Weights of a small mixture-of-experts language model, trained from scratch on English Wikipedia.
Size: width 192, vocabulary 22239, 56.2M parameters.
Experts: 64 experts in each of 14 layers, 144 GELU neurons an expert, a softmax router.
Training: a variant of SOAP for the experts, 614M tokens, 4688 steps.
Below are experts of layer 7 (counted from 0) of a mixture-of-experts language model. Rows are named router (the router's row for the expert), up (a neuron's input weights, with its number) and show model dimensions 96-191. Each number is 50 + 15 x the weight over its row's rms, rounded and kept within 0 to 99.
Before each expert's rows: a language model's description of what the expert responds to. This comes from a sample of Wikipedia text that the model never trained on.

# expert 37
Description: Short vowel-led pieces right after a capital initial in names and words, such as F-an-ata, F-a-una, W-ir-ral, P-ing-tung.
router:47 77 42 64 86 41 53 38 12 46 44 53 58 59 57 84 55 50 55 54 32 48 72 24 44 44 56 60 38 48 71 61 27 65 51 57 60 40 40 48 61 48 56 62 60 39 57 38 42 57 65 49 29 27 49 69 64 45 50 46 52 59 65 58 64 51 43 55 20 74 54 64 44 32 62 23 47 56 53 46 73 45 65 69 54 56 48 64 82 43 33 55 39 46 26 49
up10:66 61 46 48 56 63 66 59 60 56 53 28 52 32 57 65 56 70 60 57 59 54 62 54 51 00 41 63 44 17 78 50 47 46 45 47 47 52 58 46 39 54 71 48 47 60 64 05 40 57 60 49 66 60 26 39 53 39 50 42 60 72 58 41 73 74 55 36 61 61 57 49 61 30 65 72 45 33 33 42 38 61 40 36 48 59 37 56 56 40 28 57 79 50 58 52
up11:46 48 45 32 39 52 13 37 45 63 60 58 34 80 29 36 50 67 34 73 69 32 23 61 65 41 50 30 38 50 13 43 51 37 51 63 51 46 74 48 40 50 64 33 65 43 53 69 28 24 81 61 67 45 38 20 60 55 35 62 40 59 48 65 35 58 48 39 53 55 62 41 61 51 39 64 51 36 67 38 76 33 55 59 72 36 50 54 54 52 83 61 54 33 39 74
up12:35 67 55 67 71 47 60 49 57 55 31 45 69 56 72 53 56 69 06 42 48 45 60 54 35 20 65 38 43 54 42 54 25 60 54 44 56 52 54 40 61 36 42 58 43 50 38 50 29 33 64 34 64 41 41 68 19 37 50 48 18 76 60 66 53 80 57 68 73 30 38 48 72 48 33 38 49 33 26 43 34 31 37 59 66 67 64 30 67 59 21 60 47 69 62 50
up13:42 63 39 64 86 48 75 67 52 64 79 59 43 56 49 65 78 48 39 65 39 42 43 43 32 70 64 69 47 77 30 41 72 58 33 45 50 64 76 66 16 33 72 50 47 45 66 67 58 46 55 48 67 40 60 46 68 56 39 42 57 43 65 33 40 46 15 22 53 50 15 52 41 64 23 11 77 47 48 62 39 64 56 73 61 35 36 67 74 61 56 27 36 43 29 42
up14:38 61 53 61 60 73 51 63 16 24 48 35 59 62 64 36 44 54 74 54 32 43 62 69 32 43 22 45 23 63 52 54 56 43 44 46 81 61 38 55 39 57 44 65 57 39 49 34 53 33 43 55 17 25 40 69 54 50 21 60 61 76 51 47 57 33 36 50 49 53 26 29 89 46 58 44 30 53 77 74 54 52 44 49 52 48 38 24 35 50 66 70 43 41 45 54
up15:53 54 49 34 52 55 60 34 32 33 71 60 47 44 67 43 61 42 68 77 55 45 66 35 45 38 21 66 64 50 37 30 50 55 26 49 85 50 60 59 42 53 57 39 50 54 73 67 47 58 27 67 56 36 24 26 70 31 74 66 48 55 44 60 45 63 40 37 44 65 33 45 73 33 68 58 47 37 59 43 77 42 43 45 65 74 30 41 49 50 65 29 42 56 18 23
up16:50 41 14 41 61 58 49 44 49 50 35 59 39 53 47 00 41 51 30 64 40 50 60 31 72 52 55 74 56 92 40 34 35 28 44 54 47 49 45 61 45 46 40 49 31 83 53 46 55 50 41 63 42 40 53 47 66 25 41 58 52 81 75 61 45 48 43 62 73 47 50 62 50 56 39 68 51 30 30 37 48 53 66 48 58 34 32 53 58 69 56 49 66 27 64 61
up17:37 32 66 46 45 55 52 38 40 68 54 64 43 42 36 31 20 39 49 86 53 58 38 18 41 35 44 59 42 59 33 62 33 55 47 62 46 17 59 69 67 34 44 33 40 44 62 22 52 46 35 59 81 49 48 44 38 88 69 55 19 85 51 41 88 46 34 21 40 72 74 36 41 63 66 50 16 59 53 31 45 39 55 52 69 46 62 53 55 82 47 68 69 46 36 64
up18:47 36 49 49 57 36 35 45 54 46 87 44 76 51 59 45 71 25 59 39 58 64 43 30 56 29 56 35 24 35 46 57 30 49 51 38 72 60 17 59 82 64 41 76 28 69 51 49 53 26 36 52 60 52 39 58 52 54 72 69 56 49 49 55 38 44 56 59 64 73 93 34 46 46 32 52 42 57 08 97 40 48 57 40 50 41 38 44 32 57 49 62 64 59 41 28
up19:46 26 68 31 62 62 50 34 57 37 40 80 38 40 59 53 83 55 20 41 65 54 56 50 65 46 71 45 51 41 30 48 41 65 34 71 57 50 74 53 41 12 38 58 36 43 78 49 80 29 61 46 50 68 37 49 62 31 69 69 99 61 29 45 58 28 25 48 41 51 54 35 31 56 31 52 74 41 52 39 28 37 89 46 64 64 19 49 69 39 44 44 65 46 46 62
up20:25 49 36 28 64 48 45 49 66 69 55 50 47 59 66 59 40 42 41 50 55 44 57 55 36 32 62 53 35 44 38 31 23 49 67 69 21 75 47 47 53 63 67 34 66 58 47 38 57 47 47 41 47 50 22 57 63 73 51 33 51 73 36 24 56 30 63 56 54 59 54 33 61 40 68 44 50 54 40 30 80 57 50 47 50 27 33 60 44 65 37 28 43 58 52 44
up21:30 72 77 46 49 49 74 36 56 46 64 64 70 51 69 83 60 27 51 75 23 65 41 69 34 25 66 57 38 31 56 45 43 61 47 74 43 45 36 63 46 63 61 54 51 55 34 41 48 49 68 55 51 65 27 41 67 48 66 62 61 34 44 48 29 41 56 47 36 52 34 40 77 42 31 65 23 64 61 70 53 06 24 68 52 39 55 68 44 54 36 69 44 54 50 22
up22:69 55 60 38 60 49 55 77 50 53 45 40 45 66 36 49 80 45 31 66 26 20 45 55 44 33 66 56 60 65 61 65 75 65 63 60 68 51 77 51 45 24 53 55 56 33 51 49 37 52 34 55 32 82 82 69 64 25 35 31 44 42 58 26 28 52 22 63 42 22 45 47 51 35 41 37 43 57 52 35 64 79 64 63 57 58 56 48 27 52 36 40 40 45 38 54
up23:46 57 61 40 41 52 40 26 25 68 20 67 45 33 84 61 48 59 53 52 40 50 44 56 42 38 66 38 44 36 29 47 52 42 52 49 58 39 32 63 37 12 59 59 11 62 48 35 57 39 71 34 62 62 66 59 64 53 32 68 52 38 33 97 65 63 58 40 28 71 44 51 68 61 48 64 53 48 39 54 64 45 17 30 57 17 57 32 77 42 56 58 60 53 41 51
up24:34 75 41 31 31 52 29 61 46 49 39 41 43 54 39 51 69 26 48 27 28 40 61 56 24 61 90 67 37 46 60 29 63 45 53 54 77 52 55 56 73 34 45 80 39 50 59 63 21 40 56 56 52 58 41 65 27 40 45 60 53 38 40 50 53 11 40 58 72 33 47 69 59 47 35 58 26 41 64 23 66 58 35 90 59 47 26 67 52 36 69 60 39 37 51 41
up25:63 56 47 71 45 68 55 43 35 47 74 43 72 52 51 51 64 46 48 51 71 68 39 40 65 38 32 61 29 39 50 49 80 33 53 39 37 45 25 34 53 34 55 56 52 58 45 56 57 45 53 76 29 43 54 52 52 42 57 54 82 48 54 50 40 34 63 38 68 64 35 44 43 65 61 46 47 52 21 49 20 44 46 54 57 45 42 38 52 67 43 68 52 32 64 12
up26:64 64 42 43 54 64 55 56 41 56 53 37 30 81 66 45 49 48 50 68 63 52 56 49 23 43 67 70 26 30 36 57 43 45 77 57 37 45 58 40 73 30 38 69 54 64 72 55 34 41 51 62 23 33 31 39 42 70 49 37 51 53 39 41 75 97 63 50 38 69 58 39 65 57 45 73 59 42 61 27 46 46 44 29 78 26 40 35 77 40 21 43 55 51 19 48
up27:66 74 52 42 65 30 59 45 41 68 49 59 54 66 52 44 64 31 57 52 24 27 69 38 40 48 25 79 55 56 57 35 37 49 62 63 34 44 44 41 60 49 52 71 45 36 54 80 46 56 46 51 18 31 60 63 49 51 38 72 44 46 35 42 37 53 26 54 71 68 49 36 44 55 45 65 33 45 34 55 49 76 28 40 48 64 17 74 62 50 79 49 60 73 89 33
up28:48 25 50 72 38 32 60 52 21 63 50 60 36 68 50 67 72 33 51 54 59 36 33 46 58 37 53 55 42 64 46 22 45 43 60 17 57 68 39 11 45 77 27 49 49 62 37 44 83 64 67 55 22 32 61 42 66 31 53 57 64 44 50 38 49 55 39 55 41 46 59 46 66 64 51 19 50 46 44 57 65 66 44 53 34 52 42 39 85 60 61 49 21 64 54 57
up29:41 30 56 49 36 38 45 76 46 37 39 46 75 68 45 50 68 46 72 52 00 59 50 62 48 41 68 72 30 45 40 64 32 37 56 31 47 42 47 57 41 43 55 40 56 46 65 59 38 48 62 50 55 53 33 46 32 51 45 81 58 47 28 62 43 61 30 37 41 63 23 53 51 46 48 52 40 55 52 43 40 78 40 54 55 58 60 29 87 53 48 67 40 65 44 57
up30:62 55 86 52 62 49 48 44 33 40 47 75 66 59 64 70 76 61 70 60 50 42 17 53 35 42 49 76 53 65 42 61 47 31 39 43 52 55 54 07 15 55 88 39 34 56 53 61 25 67 66 50 53 65 49 49 44 57 53 47 77 34 64 49 57 28 45 53 20 60 41 59 44 58 54 82 71 59 71 79 46 64 40 54 67 77 18 47 56 54 54 37 66 74 45 67
up31:34 57 63 51 70 36 13 44 13 49 15 19 47 44 57 38 45 44 43 32 54 45 52 38 35 64 41 60 51 60 46 40 51 56 64 38 48 53 44 65 47 68 39 70 65 42 47 78 40 74 77 46 42 65 66 38 41 52 39 49 48 85 60 28 50 49 49 54 52 43 40 47 52 65 34 59 48 20 54 36 73 56 43 49 66 49 62 67 48 85 62 66 37 29 62 59
up32:60 46 71 53 55 47 80 31 40 55 49 26 45 52 63 51 42 50 43 63 25 18 44 65 72 35 57 47 48 71 51 85 47 34 36 53 64 70 68 16 49 46 55 66 79 40 64 31 49 36 65 48 29 60 40 50 43 67 42 49 40 43 48 76 71 55 38 45 37 28 39 40 78 50 50 43 46 63 32 33 41 38 65 52 61 50 57 48 68 55 19 67 50 57 74 47

# expert 22
Description: First pieces of words split after a hyphen, quote, parenthesis or line break, such as le in team-leading, H, St, Comp.
router:42 51 39 43 59 36 39 70 52 51 42 73 64 59 77 32 32 59 46 39 32 55 58 19 39 59 32 53 57 37 61 63 32 47 27 18 37 39 67 55 72 56 66 54 19 60 35 58 50 59 41 36 36 37 66 70 36 38 30 44 83 37 52 85 38 57 62 26 53 40 55 47 26 54 59 39 28 54 72 64 27 52 37 36 67 66 45 47 91 57 48 67 29 43 65 36
up0:54 66 28 38 82 44 65 63 44 40 55 38 45 72 21 38 50 40 49 64 38 28 52 39 38 32 63 73 58 47 50 47 61 52 32 36 43 77 69 41 38 19 41 55 69 40 78 63 28 42 52 29 51 71 29 50 63 54 57 54 63 41 85 42 51 66 54 62 71 64 39 59 53 61 43 49 32 30 78 39 67 29 60 51 51 44 39 45 57 65 57 55 29 47 39 50
up1:29 60 37 60 59 65 38 78 59 83 57 47 38 52 77 38 60 42 21 74 39 47 53 48 35 42 41 76 58 33 46 64 57 57 61 63 45 16 17 56 51 50 64 43 44 63 35 75 41 38 34 53 28 41 14 32 48 55 57 67 76 39 61 37 50 63 38 46 48 18 58 16 61 56 26 53 26 53 58 36 17 27 56 39 36 50 48 53 72 35 57 49 58 39 75 56
up2:36 65 50 65 54 36 78 68 42 41 58 32 43 66 45 33 56 63 40 45 44 50 58 61 45 54 61 94 40 34 51 54 61 51 72 37 32 50 48 44 67 77 30 57 55 36 78 69 34 48 13 49 42 41 43 18 58 50 50 22 61 39 50 47 43 55 55 09 78 37 53 59 41 58 54 61 24 64 55 55 38 58 16 63 62 56 33 45 25 60 64 69 31 55 78 45
up3:39 56 43 41 40 46 30 51 50 56 53 38 37 59 51 61 43 29 41 53 43 23 40 33 63 47 68 75 32 55 29 43 25 60 56 50 48 57 44 28 59 39 44 51 23 66 55 24 57 28 53 70 51 56 44 46 42 58 49 58 69 18 66 60 53 49 59 44 52 46 49 44 71 54 58 51 80 84 51 62 49 61 37 47 67 36 50 46 33 30 15 58 72 66 40 58
up4:85 50 30 46 45 54 31 33 44 40 60 28 53 44 56 43 50 52 64 61 57 22 37 33 41 51 59 66 62 35 40 38 73 51 51 38 63 54 52 59 20 83 40 50 90 38 52 54 37 54 49 62 50 67 44 26 50 81 35 43 51 67 48 30 58 37 53 50 37 53 49 65 32 41 45 65 55 66 43 45 54 49 52 46 36 36 31 70 67 65 42 37 55 51 58 58
up5:17 31 42 27 50 51 39 33 56 55 62 54 58 40 60 30 69 49 56 64 54 44 35 62 41 07 44 37 55 41 53 46 34 55 50 48 50 61 58 39 76 39 58 27 50 51 38 28 52 24 53 65 51 29 66 61 72 86 28 73 63 56 50 47 58 59 64 31 61 51 27 36 60 63 42 53 55 67 41 51 55 74 27 49 56 86 41 59 40 26 45 38 61 26 48 38
up6:69 48 64 20 60 45 56 57 41 42 40 37 43 40 64 57 62 31 43 39 25 73 80 55 65 49 51 43 48 51 47 54 42 33 52 39 51 37 82 53 51 37 48 59 23 72 26 65 17 55 49 39 30 40 55 40 74 46 62 47 74 81 68 66 43 57 51 37 90 60 45 50 27 38 54 36 57 36 53 41 34 41 29 58 33 72 80 55 25 47 49 29 68 47 87 53
up7:52 39 37 58 55 71 51 53 45 32 46 59 47 43 59 70 28 51 38 72 47 76 66 42 32 25 42 98 27 44 32 72 57 42 49 48 48 46 76 58 57 28 60 49 56 48 59 64 30 40 42 34 47 25 46 51 38 53 55 52 41 72 57 31 46 59 11 50 58 53 35 41 86 66 46 71 14 47 40 56 40 45 31 34 30 49 33 57 65 49 67 23 42 72 62 50
up8:56 93 59 27 78 45 30 65 52 60 28 62 41 83 35 39 54 58 46 59 29 37 51 70 76 40 63 54 51 67 62 32 58 52 33 40 75 70 56 22 34 68 40 62 92 82 46 33 43 46 43 44 57 36 53 62 78 80 42 51 73 38 52 50 40 54 61 31 47 39 69 38 46 34 40 69 56 50 29 47 38 52 41 46 48 54 81 22 56 60 49 48 75 58 53 43
up9:79 48 46 48 61 47 36 87 73 90 42 70 49 49 48 49 77 65 56 37 34 39 59 64 46 43 71 42 32 40 34 36 66 56 36 22 27 24 42 56 57 41 66 77 30 35 49 32 43 42 83 46 67 58 60 40 61 42 91 41 21 88 47 61 28 44 52 48 76 78 74 38 58 48 48 53 63 64 39 54 51 44 48 48 60 54 66 81 56 55 29 69 32 61 53 38
up10:63 45 45 67 42 33 34 51 78 69 50 40 27 50 34 65 51 49 58 36 35 11 82 48 52 61 51 51 35 59 44 62 38 41 33 35 76 43 67 48 34 58 61 62 45 58 74 56 47 23 80 36 50 67 49 66 56 43 77 46 53 33 31 50 50 59 74 40 37 66 39 44 65 52 20 52 18 45 54 38 49 61 46 38 56 44 51 65 65 32 61 71 53 54 49 51
up11:54 51 38 58 50 64 53 45 45 47 51 29 43 30 40 61 51 19 52 40 61 47 46 64 47 68 73 47 69 62 57 46 72 65 49 46 65 63 41 42 40 45 37 34 68 51 60 83 53 54 42 57 41 89 43 57 89 48 66 31 79 63 60 30 55 34 39 95 54 71 46 35 17 43 45 52 62 61 38 36 52 60 39 54 60 49 39 50 48 52 64 35 82 38 47 56
up12:33 32 33 25 04 41 49 50 37 67 73 88 56 67 71 46 41 61 38 53 33 44 41 83 53 41 61 45 60 40 69 54 62 57 35 53 36 64 28 74 42 30 63 59 51 69 43 49 56 57 73 54 41 67 53 68 69 34 36 76 37 44 50 29 74 55 39 53 41 32 46 52 40 97 69 72 11 56 44 34 56 58 64 44 64 34 68 44 52 32 19 46 60 44 81 61
up13:70 67 65 33 62 58 56 48 28 63 64 41 57 50 91 61 50 77 53 61 35 39 75 56 69 37 49 35 66 50 68 54 56 72 54 69 69 60 44 24 47 60 84 13 30 48 60 67 25 46 75 29 50 58 35 50 56 75 55 47 36 56 42 76 47 57 67 33 57 76 62 46 86 44 50 32 60 48 46 43 48 15 44 54 53 53 29 69 62 42 78 33 56 43 62 60
up14:54 61 63 30 36 59 78 40 46 69 27 10 53 25 57 55 53 46 34 10 50 20 75 38 43 33 55 44 45 65 47 64 46 48 50 37 53 64 26 61 43 61 38 30 62 36 58 38 48 47 84 59 79 54 36 60 43 52 59 29 55 34 48 34 39 64 64 65 65 37 67 51 53 46 59 45 58 47 00 41 57 41 15 31 33 61 53 47 78 68 34 49 77 53 64 69
up15:55 66 45 20 51 33 50 23 32 59 39 59 47 46 36 38 50 13 66 33 47 38 73 45 62 36 58 66 40 49 49 62 77 58 56 52 65 34 39 62 59 55 44 66 36 62 78 53 48 48 26 42 67 49 70 53 80 39 67 52 48 50 56 53 28 77 49 75 76 81 70 47 27 14 51 48 43 65 38 28 31 32 42 45 38 66 28 58 45 64 46 41 60 51 63 53
up16:60 51 44 58 59 71 46 62 62 36 27 25 28 67 50 23 61 58 47 63 48 65 51 33 41 50 35 63 53 72 16 43 41 51 43 42 31 76 80 51 62 46 24 59 47 67 47 54 53 60 59 29 50 60 45 56 56 58 65 56 57 55 52 62 62 52 35 29 73 31 41 52 38 54 37 40 53 37 56 38 42 74 59 47 86 61 47 39 53 70 35 39 44 43 46 58
up17:61 36 48 34 20 46 53 21 61 44 31 53 19 33 77 49 32 41 38 59 56 54 49 78 43 34 46 30 38 59 16 61 41 43 41 40 57 68 57 56 31 45 58 54 38 63 44 52 64 30 35 08 51 46 62 66 54 47 51 60 70 58 38 46 42 74 54 50 57 25 24 52 60 33 43 37 41 77 72 38 43 51 30 55 38 79 63 73 60 79 63 38 60 47 55 46
up18:39 64 58 77 30 44 54 67 50 54 72 55 80 51 36 69 57 55 35 36 23 43 53 62 45 68 69 59 74 57 45 53 57 60 62 51 33 51 74 53 43 50 43 43 57 46 73 48 54 30 65 33 76 59 37 31 66 37 63 49 44 64 44 29 67 42 38 39 58 43 28 44 52 61 78 45 00 32 79 39 57 51 41 32 85 57 54 63 34 57 67 56 61 60 51 60
up19:32 68 16 43 82 57 43 55 02 25 67 51 58 72 57 61 54 72 57 44 40 64 69 62 63 69 51 48 58 48 63 31 66 68 46 65 37 61 42 63 59 54 42 57 62 49 34 24 53 35 40 38 38 28 10 42 54 71 21 43 49 43 56 77 56 30 57 45 75 46 38 56 76 44 56 53 39 38 47 78 25 51 46 36 49 11 35 23 59 58 49 59 35 52 38 83
up20:35 51 40 37 53 49 32 63 55 45 40 64 41 64 47 53 50 40 40 43 73 18 46 73 36 67 58 64 67 29 54 71 44 49 59 26 79 41 34 37 37 37 71 63 55 35 34 47 36 41 51 42 62 37 59 32 52 79 84 44 54 65 61 64 38 46 61 76 67 58 46 40 54 55 50 52 43 47 39 66 68 93 56 34 15 57 61 32 49 52 15 54 42 42 66 27
up21:52 44 42 50 42 45 28 37 57 54 55 29 40 35 49 34 71 78 53 45 49 41 43 70 30 46 47 43 51 63 34 24 77 77 41 55 68 59 65 35 67 63 49 20 73 46 45 27 36 47 80 18 66 43 38 50 27 68 48 53 60 60 44 63 74 48 57 46 54 37 52 59 44 53 60 48 44 56 49 55 39 71 65 62 58 44 22 42 70 72 51 81 47 51 49 47
up22:57 41 89 39 56 76 68 53 38 39 64 41 42 51 74 43 41 66 59 35 32 56 38 33 56 49 30 33 35 24 62 52 60 54 02 53 35 49 49 35 50 38 40 46 35 71 89 50 47 13 35 55 46 51 58 36 58 55 24 62 49 21 56 88 63 43 42 33 39 41 33 58 38 43 73 59 53 62 43 35 49 59 26 42 83 47 73 50 32 47 32 56 68 35 68 53

# expert 7
Description: First piece of a word split into subwords, often after a P, C or V start, especially scientific terms, such as p-ept-ide, P-act, nov.
router:56 68 48 65 44 53 37 51 21 51 31 58 50 40 75 65 45 58 65 46 56 42 94 70 52 51 51 46 47 56 48 26 32 56 68 67 47 53 48 42 40 28 27 64 47 33 54 46 71 41 24 63 47 47 65 64 56 50 37 44 62 19 40 66 77 74 58 28 34 27 55 55 50 53 70 42 70 31 62 30 62 16 59 39 32 52 67 44 80 36 66 67 22 38 73 44
up1:55 85 37 39 36 52 55 74 44 58 45 69 54 44 45 76 48 26 35 57 35 44 24 22 55 53 23 63 65 33 54 47 46 89 00 67 55 43 65 39 40 40 49 49 44 33 64 67 63 46 48 73 53 51 33 17 38 45 59 51 30 41 52 23 76 63 63 34 32 55 49 45 33 65 39 45 46 22 33 60 37 35 59 42 59 47 41 44 46 61 74 64 49 40 32 40
up2:39 48 25 18 53 60 66 57 36 41 38 54 63 54 47 63 37 44 64 42 51 52 34 34 51 47 50 51 32 64 41 32 62 63 19 39 85 57 78 28 53 33 30 59 37 78 60 51 52 55 31 42 61 76 39 47 52 57 43 53 47 41 46 57 47 69 60 34 63 63 66 48 44 43 59 53 39 52 59 48 31 59 39 23 61 40 69 52 63 69 50 53 50 31 56 28
up3:50 51 46 58 29 62 74 69 35 61 63 47 52 60 54 45 69 26 53 60 62 34 51 35 45 47 67 26 58 76 36 68 51 42 75 35 65 49 16 58 49 45 46 56 51 35 59 33 37 58 57 22 57 33 48 38 34 39 46 63 49 61 61 68 68 34 44 34 63 50 69 47 49 59 39 57 72 70 57 56 60 83 66 43 53 49 61 66 32 24 71 58 37 38 75 59
up4:36 29 36 40 49 56 43 54 26 59 59 25 52 45 55 54 36 49 55 52 81 68 56 34 50 61 88 62 56 46 32 60 56 61 57 29 58 47 22 44 39 57 35 41 81 37 50 45 54 40 60 71 47 59 54 49 45 86 68 57 55 21 55 51 55 70 54 50 35 57 37 44 32 36 16 25 73 25 43 27 30 40 41 26 31 57 73 27 48 43 60 34 58 49 38 32
up5:53 46 35 38 53 69 37 44 48 36 82 56 69 49 48 41 45 32 74 28 23 43 51 55 34 60 58 43 56 28 58 47 88 50 53 63 34 62 25 45 42 71 62 59 49 51 32 36 54 54 31 66 89 19 57 56 69 39 57 44 33 35 55 43 51 61 38 39 49 49 60 34 99 69 55 73 24 52 75 38 49 43 44 57 46 41 74 58 26 46 59 41 50 59 43 49
up6:53 57 50 32 46 33 44 56 35 74 54 72 10 62 48 37 66 48 51 57 00 58 51 36 53 53 31 51 43 64 06 13 47 56 52 79 60 51 55 74 51 48 44 31 52 46 64 51 50 43 38 55 66 53 42 30 63 76 41 69 66 64 52 62 41 44 29 29 49 57 38 51 67 59 80 58 57 24 37 46 46 34 70 63 51 36 51 61 54 67 46 59 47 29 42 40
up7:42 53 59 46 52 29 43 54 56 54 78 71 58 46 55 62 58 49 64 77 51 25 36 68 50 41 50 39 45 73 46 42 56 47 53 60 44 51 32 30 55 53 18 66 54 33 67 49 51 47 84 55 66 63 52 47 48 38 50 52 27 17 41 45 57 38 41 52 49 64 58 59 59 52 52 54 38 44 82 48 68 56 99 33 56 38 47 51 68 81 63 56 06 50 44 71
up8:61 49 48 30 78 59 67 34 48 60 42 43 65 53 35 22 46 43 30 29 55 57 54 87 49 36 40 67 21 22 54 50 33 56 38 53 50 59 60 43 49 25 23 51 46 56 52 60 55 31 49 43 67 52 45 59 56 57 47 41 45 54 52 67 70 59 40 66 46 64 66 55 45 41 37 40 29 37 44 48 56 46 35 55 29 72 61 54 76 48 48 47 30 62 21 78
up9:67 28 46 15 47 80 38 73 10 29 43 45 57 57 60 68 43 48 32 42 65 66 54 40 49 22 31 52 08 51 60 52 51 54 51 54 61 69 87 58 41 68 42 65 46 58 63 52 57 36 34 87 46 83 59 42 41 55 54 42 63 65 66 55 57 48 50 19 39 52 34 53 52 45 73 37 52 42 50 28 52 58 63 44 57 27 11 54 46 51 37 84 31 37 59 46
up10:47 47 37 38 42 59 56 38 13 54 72 86 56 81 75 67 73 30 61 93 23 57 26 71 42 66 32 59 54 51 39 24 33 41 62 66 23 34 52 21 57 36 39 66 38 52 51 70 58 33 47 46 46 18 54 32 46 48 29 52 64 29 60 63 56 48 38 62 69 34 44 40 90 52 57 54 40 54 40 46 42 31 46 66 50 35 51 42 48 42 73 56 78 37 62 45
up11:84 60 49 38 54 27 31 22 51 39 30 48 55 20 35 32 42 63 30 31 11 45 58 66 49 47 25 87 57 59 38 56 42 57 47 34 47 43 40 43 66 35 70 40 44 31 59 55 46 39 48 51 62 34 57 37 64 71 61 46 50 51 42 60 38 64 23 35 58 49 65 41 51 54 45 58 47 51 34 40 65 65 63 53 45 24 45 45 50 45 55 38 59 58 61 71
up12:32 51 45 56 50 62 39 23 54 38 58 34 29 32 43 66 37 46 35 73 49 66 54 35 48 48 63 65 70 58 57 56 42 83 57 53 55 72 96 68 46 41 55 44 33 32 51 08 50 61 50 45 29 60 48 45 49 25 53 38 45 64 37 62 29 72 68 59 56 56 48 52 96 45 38 41 34 56 45 40 55 59 43 48 57 41 47 68 54 51 62 57 39 30 67 33
up13:60 41 51 30 40 31 84 81 40 59 60 64 52 62 43 49 59 39 42 71 48 52 74 60 25 47 57 44 54 45 46 17 48 35 44 74 42 77 57 65 36 65 46 38 60 38 47 45 37 42 44 90 71 36 28 39 54 49 77 83 38 43 31 46 73 52 25 44 60 15 46 53 54 47 19 40 62 24 63 88 72 31 47 53 48 53 12 42 69 52 26 67 62 62 46 34
up14:94 81 52 43 69 47 44 55 47 38 47 62 80 68 54 82 46 38 37 46 71 37 69 44 57 49 68 61 48 63 39 51 22 35 69 62 62 53 46 51 30 73 68 56 45 50 22 76 50 47 50 61 32 88 31 53 32 79 67 26 29 53 42 72 63 40 36 29 45 54 43 54 59 72 49 83 86 38 51 69 56 26 57 47 57 70 36 32 49 46 43 60 49 60 51 52
up15:48 42 43 70 75 38 59 38 61 51 58 42 58 15 62 60 65 48 66 27 43 61 43 46 42 31 60 67 49 78 55 60 29 56 47 47 33 54 46 38 75 20 24 36 31 71 55 38 64 23 59 32 71 57 53 42 54 47 71 74 46 50 56 52 64 55 62 54 52 43 62 45 13 58 53 57 60 50 17 38 41 65 72 50 48 43 46 40 64 13 47 53 61 55 65 59
up16:64 77 61 47 34 63 31 39 49 40 36 33 53 34 53 39 51 61 32 66 50 70 78 68 58 52 47 75 41 28 55 77 49 45 38 28 54 64 61 56 60 43 60 51 84 44 73 39 41 26 58 57 86 32 44 56 41 36 55 54 49 69 32 46 42 55 49 58 40 41 58 51 70 59 48 38 55 42 20 43 38 68 36 30 38 72 41 58 63 57 63 38 43 44 37 53
up17:58 47 35 46 42 60 61 23 41 36 58 46 44 47 64 44 62 36 42 35 49 27 53 71 42 58 54 53 30 48 36 59 46 49 53 67 29 31 37 46 13 37 50 24 77 60 24 65 67 63 45 32 33 37 60 56 47 70 53 43 57 62 34 58 87 77 64 16 46 48 65 42 31 42 48 67 65 39 65 60 42 65 56 31 76 40 84 29 58 49 32 56 38 42 55 29
up18:37 50 51 45 64 37 82 57 46 44 49 66 39 42 73 53 59 37 45 47 35 35 61 69 45 21 52 65 35 61 59 55 10 33 87 34 63 45 15 34 40 36 65 64 68 50 50 44 30 77 46 20 46 60 53 78 41 64 32 34 84 28 40 76 69 37 56 38 43 40 34 38 43 66 44 51 58 45 49 57 50 49 34 39 47 95 38 52 55 35 56 48 35 51 71 46
up19:86 36 33 52 53 57 45 27 35 37 55 70 46 84 67 56 62 49 48 38 55 64 64 38 49 59 81 31 30 60 29 23 47 37 43 59 59 87 41 24 45 31 38 39 52 22 52 39 64 73 64 48 65 61 79 45 78 45 18 42 25 32 60 52 42 31 34 51 50 43 47 56 59 25 50 51 64 46 69 51 37 48 43 53 42 53 49 49 55 41 51 53 41 55 63 49
up20:58 47 50 32 61 61 16 60 29 38 49 52 46 66 62 48 76 41 31 73 63 35 39 46 67 46 38 38 42 45 69 61 28 62 53 44 52 62 35 44 52 38 60 84 58 61 55 59 48 67 86 55 42 48 46 62 38 62 29 43 59 54 57 53 38 42 88 39 67 26 62 27 23 50 58 42 73 45 51 31 33 47 52 54 52 39 54 46 49 30 54 54 32 56 46 48
up21:67 78 48 69 60 64 26 48 43 36 62 74 42 31 81 25 21 54 32 65 61 31 56 35 29 62 39 42 50 56 39 28 40 68 39 45 78 77 63 68 35 59 41 42 61 48 17 36 60 35 39 63 30 23 40 53 63 36 50 59 79 63 29 68 68 54 42 49 66 68 74 40 69 57 56 67 63 45 33 40 23 22 53 44 48 42 49 25 16 51 39 44 51 54 37 45
up22:49 40 24 39 55 24 46 36 37 39 32 49 73 62 34 63 55 47 47 41 52 62 55 41 52 38 74 46 38 49 28 57 59 56 84 39 44 50 41 67 45 47 72 41 67 58 62 47 42 26 36 36 46 59 38 55 50 57 69 71 43 15 41 30 25 39 61 31 46 32 63 39 50 56 31 45 44 49 41 63 60 47 20 62 14 49 37 43 58 54 30 58 54 51 64 60
up23:35 31 49 62 44 46 58 71 46 54 49 76 51 26 54 53 79 34 45 59 61 39 48 64 54 88 48 60 54 55 64 61 44 60 77 40 37 45 76 35 06 60 38 65 36 67 76 43 37 52 45 45 54 34 37 23 41 32 43 58 54 54 84 43 56 43 51 62 27 35 47 16 65 74 45 59 62 37 68 60 53 32 14 44 22 67 50 55 57 50 45 58 42 29 61 41